Experts of a small language model: 64 SwiGLU neurons an expert, 3 picks a token.
Below are experts of layer 5 (counted from 0) of a mixture-of-experts language model. Rows are named router (the router's row for the expert), gate (a neuron's input weights, with its number), up (a neuron's input weights, with its number) and show model dimensions 168-223. Each number is 500 + 40 x the weight over its row's rms, rounded and kept within 0 to 999. Numbers have three digits each.
After each expert's rows: a language model's description of what the expert responds to. This comes from a sample of Wikipedia text that the model never trained on.

# expert 16
router:551423512510458502464464485521478527476559441495542539585465505501489508460498462541494536454422459569510424454530469520541459564537488517452445511485513506484434492538
gate0:483467562526450577515523532557505548492445510503588504484541459471531463456460516533508431414539506535414503497509492481551497502513548518489496525454431407464507357520
up0:455535448471477525534506450479467452522493504481450551447536551504515452501530531444529477519494528450461562540527530533498528531499471496567501563474520459435473496453
gate1:524479524518480584454455557540456560459487418520577519534502498541522479524543471503513486499504506521547475521428483465542472489655479465498573461538499407577494457477
up1:454485543573506526509492524573466577456544472456533505531533410473474518464584475508504451409521439496434512474515491495587470466558516483497549459470501466575506469468
gate2:490506569523456443493534442496460492462522489528474516506483408462511445464456504482480481455554509520362493517557541490555551501517489484486560525505462481462481517515
up2:516571485467502520520476556434534466480451489554525433579560520513479543506522488484448487552523511467531531555466508430486531457537523444549533493467477396479522528459
gate3:537489458455574460516457553507496503481529515435623454465503545473507545518511508533464505446491504520631604511522530476504491464456508496509479482514479451461545546512
up3:466501507597498529532364479526528518476487501523462536549495493448564477508513563542525577540530488486467450483549530514528488506535501534466529514517542490429472453495
Year first digits. The leading digit or digit chunk of years, especially in birth dates and date ranges, as in (born 1962), 2001, 1886.

# expert 53
router:445475553539493435421493597468425480446508505453519444470499462516495493549477447376507486556521470539538498469440565515528516528469549473538500498471511466468471513490
gate0:517521504489412484455472484478566485499451479436528452602460498511562549518487462509425555528490433517512520503495559555473529497519488441543559527511467463493513521499
up0:546500473474499468439531524492515525460459439505536488501455523428519548500495450429466479451511513518561470603534550542546491521498495501458590396552434481518548526460
gate1:476501432526462580495533485533487549494522530418491453466537469466479473461446527495491477516501515500609570536416522511522460535473494414564456487424476484557502458536
up1:558480497441590536529521476444519480494476509520466521572434575508446456444518491542483480490505500457504469494500508507551460441510493532473540456522510554493410392539
gate2:497427531460596455473508523472458507470566494479538504476513502521495576545508482463498480523535552484568457560491472555489441477448456449501491522489501488519497472449
up2:571538427434466550522433483504493494519536521482533595530381490519480482414517503502524519441481510461494486500423554513577480510447515459535495487487513560583469440490
gate3:536512480422519423452607544540468542493536384497532499569594518442503527525498492483511489515514481494590517578531498480461497528462521449517598496499445504513547483481
up3:488439493571472539484486432502555528501469514498450443472559482541523475473520519502477524487538521494429485487469474545481526539518489521494553560497489450456489570561
Initial r and consonant clusters. Word-initial pieces beginning with r or clusters like gr, br, sh, st after a quote, parenthesis or hyphen, e.g. raven, Rock & Roll.

# expert 12
router:498471450482476500478417577455512546523477528500580540498500484482467454535490488574585543438553440531476557464463522484469474487473479470549520447492493493513548423608
gate0:394482541532543457510522535443527498407489583514461576488527498464505531538466498538489521473529508525554529544460452473449462487512438479519438573528480480532542456521
up0:536471445451534494549513528539512474516499533508484494473469534417447360482512483489510413457499496495510496464485500485500484456452547520459459448513499520459563536429
gate1:447513495485506473525394518513470470494522508476577472509451469523577438523518468511469491460500542521459543487454527532568496519464497572532573496410508453531452450535
up1:531526453517497535493520493438533482540473505519461462456493445529576485503566566542565516558487557548449544495530430524501496452453491454429594453511456459512506462517
gate2:521586527538487493515468549491540514448432568515520444446574444474471522543444443525538503456564497572518485488431524578465561493502476453540476510445492460478594478573
up2:488531431452463503502531468520550604487473455500489491421434521468435539526533550470486509504517435412516488500520492491515517481507567508477517447440515498456505538446
gate3:471534508454425527504516404489475489512508538543536465496484529475539473478521401537524491485523479517373485458484490470513418441470478496467487453489496478527485440527
up3:525515466468458487482462489519500511520488491527518505509546462556437563505538519493474451492420465491587515496501483502494541518584489500549501473458547527460472507453
Common action verb stems. Everyday verbs and verb stems after to, don't or should, often before -ing or -ed, such as know, try, look, keep, go.

# expert 26
router:476461522520544501503485440552473518505433524480502454509462502432491504491546467486517513511528531545513564488557536420489492509429480450430487458428494423491534468463
gate0:471439534508498549508490487491473502473503550468445478473500443484557558503512455501485448523483526555492550500563542432563474561464539479479552530426484534466452464524
up0:525437541524453592474515466507488557499502594487544526476513497506558480500522533487477503452531483529472577515484582518433507535421552511565497479499434374499481524576
gate1:538561501535600478470507528516480509493440499491544479428442500514513463484550498522533456519491574458581577504485508498491504472440481448507546493500520439456500471509
up1:500514464449477464559517464454510514455531514521563569454490504486549530477504539406528594532488478458462434482608524496536485481536593530483441511467585524484528504462
gate2:553508418477594496468521486517549542540529590469557516481468537498525481527464522450529489509496495526546502586493539513492474458458457435535474538554521503512508413474
up2:413566473472422506487462435453532477562490565492508479504519466526388537509504484499540542525512480484462510516471508378512558460499499449497542529470467457536529487493
gate3:503538547465455493487527468435556496573480532593534481456554457528430543548530539477503454466482543532485492488459484521557510423497529497524470479515501473493512520492
up3:516479480453520413577435527528472565459500442422576483427448458492574454474518610545512513528537501535527475450490473519521506548580564492508493486459517511529445470537
Pronunciation slashes, non-Latin bytes. Slash before language codes in name glosses like "(Марко, /sh/", bytes of Thai and other non-Latin scripts, parentheses and semicolons.

# expert 0
router:454451535530526461471452493533497502514465523529538480579428489462531512543513505442510443433476452511525557468518509514458474500540437530479519558467477536453559590425
gate0:550473516504418461529477535454473517497528551592489488447481472481444524496426503487442471509505534453461557476461513489496546467479421559550476490507525497523507564542
up0:524548515431501520465546429519444523520526453475515480539476456430558532519496532490503485561519467516589487406587541490465426560524487535467593486466448497490496549494
gate1:470439477621569512482507545477462568552497435552529533523485488458421532482500528458548489470512568528523453482574456549506471528546462453480486549515495560495497470520
up1:556575530516500463461514407468548464469480549488538485494499461490530532452533530481505544536571513499575463497504572498513472399405533478460522474479451562545508498455
gate2:519428495600535499458429492557457576457483528526515541505544533415594494527508532533473555546487444514533496497522471571446482497492407526491580489539509494459505508489
up2:470479520383499550494536525516556488530518487492461506494545426548465395541518526527514508483565489510515492450459555512466449485440513514411528486502492445544499476488
gate3:490453522433472462429460461418517408496537476428530465546455514486534472562495471554509518488503476506534524435540511550483523463519482525497476428462468547509498513562
up3:573498475547535500480525524477513539472461535520509539464599443498537522484458458561518575558532472483517490441504520567488505502489528493484518545551509432446494471472
Table and numeric fragments. Numbers, separators and short capitalized pieces in tables, statute citations and stat lists, such as 35 after "34 &", "0" in percentages, colons in times.

# expert 55
router:424521419431443518518485499459494514556478527508459500466482520498567566470518532473567551474519512477468489564501527521566505476566517539551492413520452435442558538573
gate0:504525458513482512529481436536510606599446428468505484480484567409486531528532534488510553452456532569450591583471493473481544435546509465538551411519503499533510553546
up0:444565633580486540494480446399498451519500527573466497505467507532566546468472529542498545497538458475545431539598530513552541526546572525436502513478470514454482446533
gate1:522447560548509488479545513432524505439499463484498518472511459470473562538504549485512474480528523461521486556459437465537567553538454456530488414508487464484465535535
up1:510511424493547461501488547528513474532527450471459496448422520524539488509587500474478520459532380506537494504496459478525495498494415534503565511452459533479475477477
gate2:502484502441451437483464519461613449498490580450532506487493433521547554498491492506466485565529545525413472476408537449512474488553432469525533513474440423464494476478
up2:535511490522537510518579503421559519568489484562440495486543507480505507500529604519504521455476494477515505572533457460453453496493502522561509485542504478533531541497
gate3:545451489434492524548495500528496516503469412475446480486511482352543499468464524524517530507489508555558601531504475593492489561501476521539548450487515510514503496511
up3:478527484515462483555485559484503569535481485501392494510506512516461477466440441467500408492492517479487544424503527524509556480516493461513537437487527487529488462460
Prepositions after sports verbs. Prepositions after played, debut or victory, such as against, with, over, between, usually followed by the or his.

# expert 36
router:473425538506519523476483566554500534433454429474448445524461475432494544533498525553557501517493574518559520450422491502502547510542441594491516420477489447554529452560
gate0:521489469496521505547485587543526574480478529491463464536459527464457457496467491544431524489472508501493555529531493506511508515512450467491544438448511506568460487497
up0:508522458538485524498549495446583479534538461490545535523505493477456523455484538525557450553481543454429463467537487525460413511474588459537388527490499454504468542484
gate1:547530481467483535512506463487488484471486490453521520506497475567475504464566470470547566520453603510436548493457468469495487493537508405486495525540527505505458522472
up1:536519502507522574464485465456502440538525481484509547573544504565477551521503453556511494504518590513494611515563498543494478489564448472528428506528508471586479460450
gate2:568519460516557523491476448487489521531518538513529528495465495535483520458530495512515497511491545490541453527496584510487545552547499480561538535582495544491469525448
up2:525555500466516497530475568462439447557539494516522514511527534540487497487460424526444571467458484526489512587513445561564473451505513505533543517499484524568483522480
gate3:500565499550547561525527502513461511475532531552568536481588465518512577501487480507550502530489602510450513508555525517421468521459553544487487440472473528489428520507
up3:475474439484525461494529519546481443488503495502475486534465513544551488496508466448447574544516447488456433435551537452550515470501544406538538543502495528529511506453
Vowel-consonant pieces after initials. Short syllables like ud, av, ir following a capital initial at the start of names, such as J-ud-ith, R-ud-olf, Du-av-it.

# expert 13
router:568426528547417552453497513576510562526483549515457511452490471481489557554448472449538437447534537531496500519457514526482542463521473525547465468477513529474517555560
gate0:497496552471545471510503497558445542600505446480441532547480494470452529482435436499471413525484461504515457541565538495449429462434545606456497467493539459554520542499
up0:451492560575480462498522466459483386443422473529472550484526574531506476531473529492449542496507489516514523509469432492461586516548532548514497532447510480469448526485
gate1:561474470553398502507511532492515547438447537548536534435511504475552489533501546503468492525536496486501517480568404480473449553491643565512463606524547510515464501470
up1:497481548541491515472466543486519538454506520559546549540481504508521530530489474496494554541511566502494489488553401466496487538392548539498470469440491470526492486462
gate2:544486536526504487532528403500484437544570562490463527518507501499507546488496513461488529468462532484534487523538564523570534506437435451554456464514471470468474556474
up2:568464515507461523484464459485531491476518458453403490519504395507480611485468476498516444494528485557476550550513576531497514489550509521457422525449477511524517539504
gate3:537477534550520496505549491457625584508539522504502452476565468464547563484478518534491504549488492516546516511488467536537468537433503528572500461519537487532517582491
up3:490459456499412539455584532491512517448505529541465429481532485469496446485489493539532514507477510553438459517518513402453490542525492549500490430432483503469472530509
Word endings in headers. Word-final pieces and table or infobox header words, such as St-art, R-ow-ing, Goals, Rank, and taxobox lines like Phylum, Class.

# expert 27
router:548483506528584478449486532511451477448580539599536527527521474551469563500459460470545482473484524522435488460537451406419504548503538556467578522525525537527506549472
gate0:490554485477547567500474609455482436436455498516533469520472515476473442505514515530511465562495470481482418481534502559487538475530543407532524566533546467469530422522
up0:579532546505550505458493470545529502507512534541536532486523441494462490529428493514531479558491500489475421462466463480489537450556492502542484446508507522433441487466
gate1:513437492516537539479527594518504566487466541448576492489535490462514468521458470470503444476579491443540507491526485522463476534485411498564545484531523449457522548502
up1:553504528492486556509519443468569524445534562505447576444541456534561484502479568529421498491453462474499479473522480447494581471466568542504503502514522487410467528464
gate2:469553483526499481500505497556440558555405494475530499448515458504457407432576513507550551587518486456503544483510478500528445511527423583451509503454485532509465474500
up2:511542491491506460468479506581468458566565570490568457552490429493454568498536471443459553509498567505498505526501574471494497488514416479510418539476474494535562517455
gate3:503479477475511555474596503450471556486491512532519531506591515540494525502460452522514513406581526486469501537512460524564548458493443532551533486465577459543509558486
up3:489523552567525522488483548540388531485490569556551483556507455420510505484535441468551430488516525417485498479511473450434537529469456457482541533502480469531553484483
Numbers and units. Digit groups inside large numbers and coordinates, and units like km, mi, lb, million, °W, ″N, mostly in tables and infoboxes.

# expert 11
router:503519523456509514503496527540481496506497537442576507558443446522576432472509464442436593518484462477473539506491568490440428496444526533518443521457455425501442500499
gate0:543428516354471512500510492563462534485607478476517544519460528449481511473501572494498510585492475513503509480387434477489458542524495478565431496492460457468457412481
up0:522495481459531531605563497506476463538540403489453529451449549451485526477445536493490530535497469505528466587437538636561465530542449497473545473418489490514501472542
gate1:490539501510419446512501463501524561618452532450560554525484473456512423488453489470528443418490557529593539513486536509560516551550536470541500498448512488538498482531
up1:551557516469382556513524492517513541440484523495531522531516469471462555455487527412549479494523470510491570503539467454570493442492473505529471530539436538544501550554
gate2:491490480501535459482547511533502558463519575475576522403507473556491537523542483473480503514532555478468446538475508468459548515433510502501513432519509427493548572592
up2:504510481552512526474561432405502539507497471505497468546440535520475482516498500496523417524504520455517468491423471542557543459524492503439555516511502554504534486477
gate3:485514430523490500497544521464514559415590498478476416566470539456503463463516481526572508641462536499497482453507484517588502510462519411420528565451526583529522508539
up3:437535537446625572542516559465523476536458492495507491527555523473442530517506563489521549470468492454549505533618492446476519527454490505449513534512573537462514513545
Opening quotation marks. Opening quote marks and title-starting tokens after headings or in table cells, usually song or episode titles, e.g. "Feels Like, | "Living.

# expert 29
router:477444530490512489485532485615511478498435547541572504553539432484459420558466538510548454471532563505474460509495413565481512561571462551495469462481494496544488509483
gate0:444520516519517504501519483499498528548422551479543466575465426472555444532493533514473476456498459522516462448540470485481478564529489517500554479454479454479504491543
up0:533479502408542580463438543485539471578477533532505462457522485525487522502552462469533451451516523524550460509489480513554569455435485486481523458535422476566554476502
gate1:509518507423479532511539500506434468465536437480512481533540539473544533483511530500461503495482456495449515577496553521542523520529524437520487604438517587503412477475
up1:529516427509485533565522503453512521512514555533462496442523532549518469438496509515521527487467494457444469547472515520476457501471495417530408529561531507471465475502
gate2:507444481440460474450569532541424533461500515515510454515467499540473431531486483584450457464539464485429528480419469533545526536471433419516536442546478480478490504483
up2:507387490478461497432495464492386468514548492468534476471541414410509432539435454490450495482504521550516455466461528592442506480529457482539503506504506497546552528506
gate3:531470469516501573482450414539549523475464596452456529466448473528543549496530544458565538526424471526585552561463548536551574491533467473515483470475497502455511483453
up3:507474549569533461464494494414545499478468537522475479539529475475460525566445496555534444503530557546548578467448484508511509490583473543500551496499484507493531472491
Mid-word syllable pieces. Middle syllable pieces after an initial capital or vowel in names and foreign words, like U-we, Ur-uk, convin-ced, Ang, Aust.

# expert 4
router:416474564490474555486467499514478466491414533540570459568479444483506479552453462437491472412548439521455524483527527513488464540614474538446507534473485568476507539473
gate0:525572521455466461489466493550471447387488488453527539497469515508490556471531475476496553472544538544492508540506448430384469509497590506554381540496526546558515448518
up0:572541483451503446456491510517546536532566570599492536489554490529424502459457475453552535532461608478459460456484515494513553460436564509560502431435500549429471542494
gate1:505498500511407568508447499510445535496443481535476499454510520502532514514520462509618482608494458556501497509493438515543486413530456489510540544476518590437487498439
up1:488528482542457448519437406486500479577436470545524509520504447512499399514507491506547517461555516527491463390465438563581508511510565508466474521527469509431499517510
gate2:530525512593505647452404435507538443498519506534501533499476549561485502465463550544418516523544473505543466526483560511427460557482433478529445579424466472526499510473
up2:421599498530486453484490451473507490553441546548472515517497540512523511538495524468598517450557495529444552430573446450501533524565472504410483532512454513461491448510
gate3:457521527416512501517442477461547556488499510490482480492522481516491484537476493475454501509515430553531488466469502507533465410522477467518482574474442501442588548462
up3:511532429494591482458590416515474406499540447503520550541526587513511539516482448501456532514512553501582498527541524509435483508429458448491486553503475545500504533478
Word piece after capital. Second word piece right after a lone initial capital letter opening a word, as in I-d-lib, A-pp-earances, A-ss-istant, plus capitalized starts like And, Is.

# expert 32
router:449493459531558496488476480551435515461498471490508457528462515486428555505526434489486452455492431488562579520474542476495540474450469481518521489484493471491487495470
gate0:451454445516535440466423521500452437476519493519539502523498494514477519489492466527489581475512578462487496492599539448454539541479459427539483534484499490486474509534
up0:507530518458487395520438495492487471520551468453546598586491591561520558508477547479462505554447561468516457485465506508402523532509544535493466472470509511524449516439
gate1:493506477502545509563464561449501492437559545503449463488460525543491508501521526429482473536503479503448431546477430461533408554568556494460423549469501502466422473464
up1:557496473477490492532488505420553535516476500441512524424464530583527471452415582528503483470480544465531465542529520497464474478501577517462431469525518501487584559468
gate2:545525475532552545483519484521490554450586467485461471503611458496467607485479503479561546448579507494518563453470502494436585531459471489453547517537491479508494503486
up2:494481503497458468440438487539507524528577543431515519511507494513481469505508521474564535496508549492424475460500537480498493476529498438549455447460465486566482493495
gate3:453471582468535533506415547464477484522510507475514509546473503529483501508455475533472562518482506451420556474552496516483553560454493542494531490533496479487490465464
up3:447452496469455563490435544549555474472472511569466431468521486523488531524424449473440521481523521537440494490548547503480568506485540493546469509510467531449482601512
Adjective suffixes, size words. Adjective-forming endings and adjectives, such as -ous, -ful, -ible, -ated, small, large, original, and the "ous" in thousand.

# expert 45
router:476536395435471475532487502489508484528442472532493551457512606531563442467480556544508500540512574434468494524469498473498519441556509515501527430494512496556502542520
gate0:552503494472459455471456545469539469521510568543495576491490491460457476527522501534538610501578555533407515526481489501463539460420492494520544482463523483476538499542
up0:478472470478534531528553560555570548477466415421522548482536436462534487499514499473474494471523555509494523464524535481557409551457480424492468526496554492512454476486
gate1:502453488565485479465511510514510478532472480473508500424485451521454477485452564523499481506539535555502513523497509484526544522538537488519529484453497517479500584479
up1:511485470510549519477474429541509459490448461482547462537490563538525496539487512472575454516537536470535612522457596525541516512428454498492538500508459511585459505468
gate2:528604469523440485469469583548507439567489577543515532542497536514465515498514407608459498460567531490505489482564469531472549565484496540508468486526502532571562510567
up2:543500535502468495436480431498464546546536405472557419469509458437479558467552620527514491467465484513489613501399516457440458530519475484516481452523511465479463555544
gate3:531496426473402418436529492567513534570495462425438534461531480541511474458587524543522538551472471517493448554467474485477487530577434468509515477446460458466477491481
up3:433414488563512421474557568527525499482507441475448524448468527496496503396537541544492587482403478551451505516535437413465556528557552545504495550489489534478524438522
Locative prepositions. Prepositions, often with the, after a verb or participle, like in the, on the, at, near, during, along the.

# expert 31
router:447490557530572473464486449453423531470487538531458497516492447497560557532479490472526455511552447542509511460532489535558562500481422496474452482486480542464527496497
gate0:517501427515553527530435543554495494577468493482515470461494494502432472465537560499455523544505503444517430439494457468492528559497471419520460469540495556450483503503
up0:543472483501524520494425532576498488414473530586486498490477503482557519468475489500473475535511499527446419484543486499545451464536542458525472554478522571481400463492
gate1:468554424424510531470505525466521488548530535535504520457551482548551413513555478462512556431469550464552478436494487572525606489549467462464529448488525547494490586545
up1:490521489463486512544524388453562451434521520498497466493467531536455555520530533537497451550515505515507465571477461437440521497495570538543486423515485494475541474472
gate2:482451504490548516505407517516493481536506490502466544491469460487478531459527565507460484425502568458467446490576513478451584551506502493497549486495550465520474511491
up2:475496492518486455481423479505432452523563501496513526542488493520522561495576509519447467539515509523546498477496508539481494541459513470495479444436529496455458504448
gate3:557462577491484506517501503441428554552456566467552454559517539513517521508545443426419503565520525489455521521528614581478488409438480510472464579494531538431528513549
up3:541504550592475538514509476468443493498485569483460526519504495471528480492513571493514435510534435555547534450518487577511520510478491450540432515503485504481465455534
Award categories, stat tables. Best, Top or Album starting award category names, plus pipes, dashes and numbers in statistics tables and award lists.

# expert 54
router:537469509534556491463461483476522526602521424451452510516504457525532491502478614513545477443496454516514579553485524523435519482487447458599540469491486417463519485540
gate0:438532486498464468447524556500500544611440548459486529552521466482476482514500428472523522500526543574484456536428456513572523463465521437540507524522500423570532489520
up0:404456545528515513493570481485536549488531581442497454486510548422494442529494440464531554454539525532485510479520496510528582520500487524550564518510511430526486555575
gate1:500498497526548477478501518541481512535485462516526481535543519558542561517496550511516531509457566497488501493523580471519480542509495536473540502466527470477510556431
up1:520475464517538599490475485514410486520583591490525488545527517508443480538471525497526491498489481514510586418525515454484541505534455538551504461524533500518504466460
gate2:564531439510432451472465492500538451503555485486487532511571484514507570458426504427463500492517504501460483552460516508465478493491477483523453587480507567449461487481
up2:481465524521529472557521474537544547544439508524558456459498488441450456555465474484497553490488519500471503511524537461491520474454484539448552492516478506481519486495
gate3:434476491495511544535454473504412489489454438484521529439463557486497560570504522574523525569474427525521539553476543457492477427479479477528549450484533480452494433513
up3:530536543498496450516511463497418546463572470524482532539569479518491496492436509570464545520524517501513514436577457482522526498542473490465517556534570504530488560497
P-words and music terms. Word-initial p, sp, dr pieces and music vocabulary such as pop, punk, song, band, guitar, often in album and genre descriptions.

# expert 7
router:574531474496486477484488509459547475492535490513491545454570487510567544489496532524512546527461411501520509525398481535532457498562527482543559546507492438574533576528
gate0:502468481516540512510562443521484504497467515536546554486494560503501514495449497492490473492493575542443627505488558526537458487433381510512538488500479471513440494455
up0:539492565513469539503482443540540533524434500509514536512543482516535544515489554514458561531527568494573482537515550501543451560494465491528404514443451522485527499560
gate1:508540582508488482492542448529561504471526507555471574480431492497487549479534534470472526481441511517514536484444530466499460539487549546520557510486465506555521511512
up1:540453532476481549536502471573397516516456420564505488518513513493490438524480476567492506471533484482460561537543540494455553504488449409451493510479506446510476443447
gate2:539525542507484520493524445478532527450466478481471569516444539446480474551571495538567513506458473497539520483477485516571478454501511492537498428511497502498501507531
up2:504525468491394501489452551418478547511543516535503494490548502479492507521393463539541492532548451597519546509453534442476509534493449485552520472496470490525588496536
gate3:450547447453409565543523492435518499459456554458435443409468474487472500533545501527522556527481463517490464453524475493475518466468451561453533439498528537466497489525
up3:407442564496481500526508547555496527550519510482496523507445548475406486468512465461522492471470581441499477532543474460537507551552495532530503550457515579558455462584
Performance and media nouns. Nouns for stage and screen work after "the" or "'s", such as play, film, role, lead, episode, novel.

# expert 38
router:497471511512518556484463514566457507493461487448500472520422469436550566514463495503497445489510456483549509453498537423455579532564491551447428493479463501552480516449
gate0:489501574472492542512479554510545562499469444490529541486505571473566515473535561436461512524499422442478476512563514511476479437459519500551515575509559551544511449480
up0:479525450563552503446436480505488437420473391483532437459457469495521530478457550553489506551489518563505540455461479454483501475537486510473493503509491538567423475493
gate1:527547458481537537515460525581539420444519521518539519523544372485502530460498455460609511507512496480556508522499496551541476491553560488484503515532526566521452396481
up1:495528476509495568510493548499505525506507545459576487529545567381553460500570497421479432554566404537501477528567523537566404542494543498473480495468536502516514480478
gate2:490605475546565562481520510488469511527490482459451452497422513546505478514543499443497487557438541527573572435491554502495579533500517530589494428516539481504488541496
up2:465558503475497478457464565497484542527460606481563513462461453511550515495544572493483482554432473488494489504416532554479467520448528515548487469496551541517416527502
gate3:595575472430563471500472514570526501510539455447529517452506525464422457496458504478515486541420465458521539511491524497482521442537507411510525508483401570613494551430
up3:528540479475450548510511464480627467527546436450466477497492509529416548484540469475520518508440501522456587471473503528515528473445476558581503479473555478499528481548
The preposition in. The word "in" after verbs and degrees, as in majored in, master's degree in, Research in, plus table pipes and line breaks.

# expert 60
router:487554492481422568448569475476514455535530555522466522513541558454495422520520448540436435529539452493473467465468471550583517459480514515506536544489518431540487505559
gate0:488445453509533527455494611552483500470384508549537469489488463486467485540545533517506534535527551473508467427461521461540527531464457437531530428483527405506480495499
up0:519533501458507447522559403527489469525529446524511527465574462476570475490486467500482455484500479440502537489468442522533544454454436518495537495470456508455509515483
gate1:350516482499512518480441558433564493432480502455503447456505563493463507509487517549501502552522486445535503546494437521454432430466483452471513533507511524534470512582
up1:598488438503501458471490518538441477520443505534542514452518451527534449495450536482582516508502509519482456489465551526555485495510521509515456461540473468491472495444
gate2:433467509474468465559490529527431530477491544447506521517483536502445487490445441477559502471490576568509434562548551482483520479562539592459479515478515474531528533504
up2:513483494440396580440546385488526496522522517528458537453509504432514467468497432521451447558551456512474527450437472567526501490555473567548486452526482504501555450442
gate3:405520526478499517535534517385491467456442587533466518467547613501506484490469489514480479588582512530426452521476469549495473378464551516505469475446508479506559457528
up3:516494482521488540504497533552435502529418535545493564472436514470574478465535457485449492597452484493500499504525477520491489517503535553539488494506488561577464564536
Ordinal and sequence words. Words after "the" marking order or sequence, such as following, first, same, end, main, next, often introducing lists.

# expert 46
router:486466444475455440491445492528471443488503441486470444531485491505553528525430404545517411457496474537442492459537533471516481448584474483466502546458483535474515563463
gate0:516491536513522451495374491525521504522536491477502451526475541511569553492558486489509523444472367448503578528538550529527530479504469487519498427573475550486486511491
up0:510521570451546447492455533421471558485482509536496505552516569518408475502442473489475438451485590497433596478545477432490507465440569465497474449447478473432494551514
gate1:500484511565532507522430419466524474461528463518417466511510487504505525577480486523464435461475495518517464445523524535476584539472469559498508512501492514461489466475
up1:484536517530546483496491506522536465459483469566553504489475562528476522551527575510523494447455523515554588478416481478474569459494492527462558423507513499472541508462
gate2:437540475521519484424464450506494464506460542505520487488469507489545501515533543514503532563579489516484447431535525539556544477550514376496472443455461478508472468522
up2:514472576521479503467550503449454505476563517560471453533491412507422572482382488559512517516531416517452516476506495452464434448589496481416483493442472487430497485411
gate3:459500521546523450530493508445483485485451540475445487510486533478518526459512488538465530567525440521526555443554483488504512529574484477414526552478488520517547455473
up3:480527492502491520521486441537540448541461528447499511520523537511497570479436486457501566499485506473536496434464479543542462457492560417469474582574504560548515542495
Mid-word pieces, common nouns. Middle and ending pieces of ordinary English words after a lowercase stem, such as miss-ile, met-als, In-st-agram, poss-ess.

# expert 14
router:542499415477480494504519517438499496560622474550553521459510471588463466497480452508495533478460576474525475475481509495420536509469495447559565545538500557526540473532
gate0:591485510564486507486575449512516476522518523489537515449529479502544471532516483476494470538516495493509489493495497550489471455485571480527495449510498543492520566573
up0:453505423481531505494515538505459488568436458512490533467472466497450524494534480485530579452512528532474518524520434424545419478532526514505513505452481492543543420437
gate1:457506518551489424529566451492603491507529487457538421520501493495533523480473524428460472526465396505534432464564522449569456517521483488493394548482475573486510435488
up1:494551495492418498420519476440522454501568544446536436555495471504458585537485489509539538505536516498507513438526539485453491527456527431529486581466493543504552515486
gate2:541433440458460480534416505509490462480457509513539486452469488444513416452538495450503519508472502423510539483461544490532501566460566514527495502434502493455516494610
up2:574564521502532539474419449467498472467506559504460523464508495437494518470404485562502494482521473519626537505573488477565447556535447564475487569488462499558438554523
gate3:537453418481557489495425515516498470467534490452503480519394533540514531529543474458538493427446481536552597516451557503404467516560431487496504495471469520533533489479
up3:478597511498505522480577517501458524580512549456535477565522527505561535550436442446473494532567560518459451484541496482494493471465489437531479536514475458602501543461
Nouns and verbs after modals. Verb or noun right after to, that, may, can, would in prose, such as may date, can occur, third match.

# expert 49
router:459517545563493487512511449526468482499451510532530417507518508469425455525464427479503517475499435531536488473468525523496531529491515424482504484447506498462473563472
gate0:518516532422479555478509504494540467504535510575589568531449490531538519502552473524467506511500555515502471457463498494515522483474561518482460447540507465481504437436
up0:477473486530463488500498455542474524532572481467458494440566566499462527508496542532493516496477481454432542526539482473498472519473442465513429459522509525505423475477
gate1:501475442504503450511477430483446437428495430475494529443531539498463551509474510501569482513535454485468456483497474494462508477525439513505518520485499510534579491455
up1:501409499396460500479466578513435521459483437474543456490509555451552429531517484533527519497535465495495492523569526622520490548424435466528567529469496496512475487501
gate2:514500501474516574496485513429564506461494562381438520465481469462536437532479537543456517553544424502565556498511518564523447506476515470543502517543530465512488441557
up2:499552467520449542538518508574567576452471518451535528486447473408571469542486512439536438471614488524501501434428498482540512420481480442548498516513499516544514457535
gate3:492464541473438516428511468495557500518498525456448497452558445573430514489449491551470579487572477496491541433520575520505516578431556500525447577548505430477504549490
up3:551504472458513477570477529509523528443517433456586507564362513490526481508538539518537442523516467437517550500468597512523508483500562503555504527541525513457465432475
Short fragments, list colons. Short pieces and prefixes like in, pr, un, re, and colons or line breaks in dash lists such as "Occupation:".

# expert 50
router:472467557540504531439525420445483461454499551559509550545492468484483527508431477490487461525542538490487448468564476518470572455562518521480494514508472572448531498489
gate0:467523519451453498500502466454561447458479537505508455467542548451472508531477457518456516487523496482339448502510529483507517497517364523524478515476540509461484501494
up0:586520522518481520502526494505459437541512473497471506522516509425478429442431490455437500507490553517517497499521429460477534565441486555588495479586445523562513444556
gate1:484550511481509581530509488464435462511478499477568444575547470485506500461507409441470548484446379514419499466523569494544490493483482485480560478522540505502560508473
up1:524550534555563562464490474515505435466462432514492471546467493499500545495494457490408475455484546473378432514527516552462500414518523462457486484477508568479491526432
gate2:510486485438513396519572508506550519519497504525563572511489451495517487528463463494520554465440539499430446522565507502462550556508498495490458544498504579479499467517
up2:517571492502474461518515523538533501464492514472542482436474508470490548500513553453566584529554546485502529529458497487482521481516512503499532499510497510519523561487
gate3:487463541483516484473476488493542493522553532526494550527458479499540520462522588423500471449489549470471516503478594442424519573437541479482512508500533501438451405440
up3:541484485522440458474504545549499461532486497505446485582570528522538486432553463567485512525552553527541435498505584570553420588464505508525461459498552470516551494472
Sports table cells. Pipes, signed goal differences, line breaks and numbers in league standings and results tables, such as "| −28", "| +11".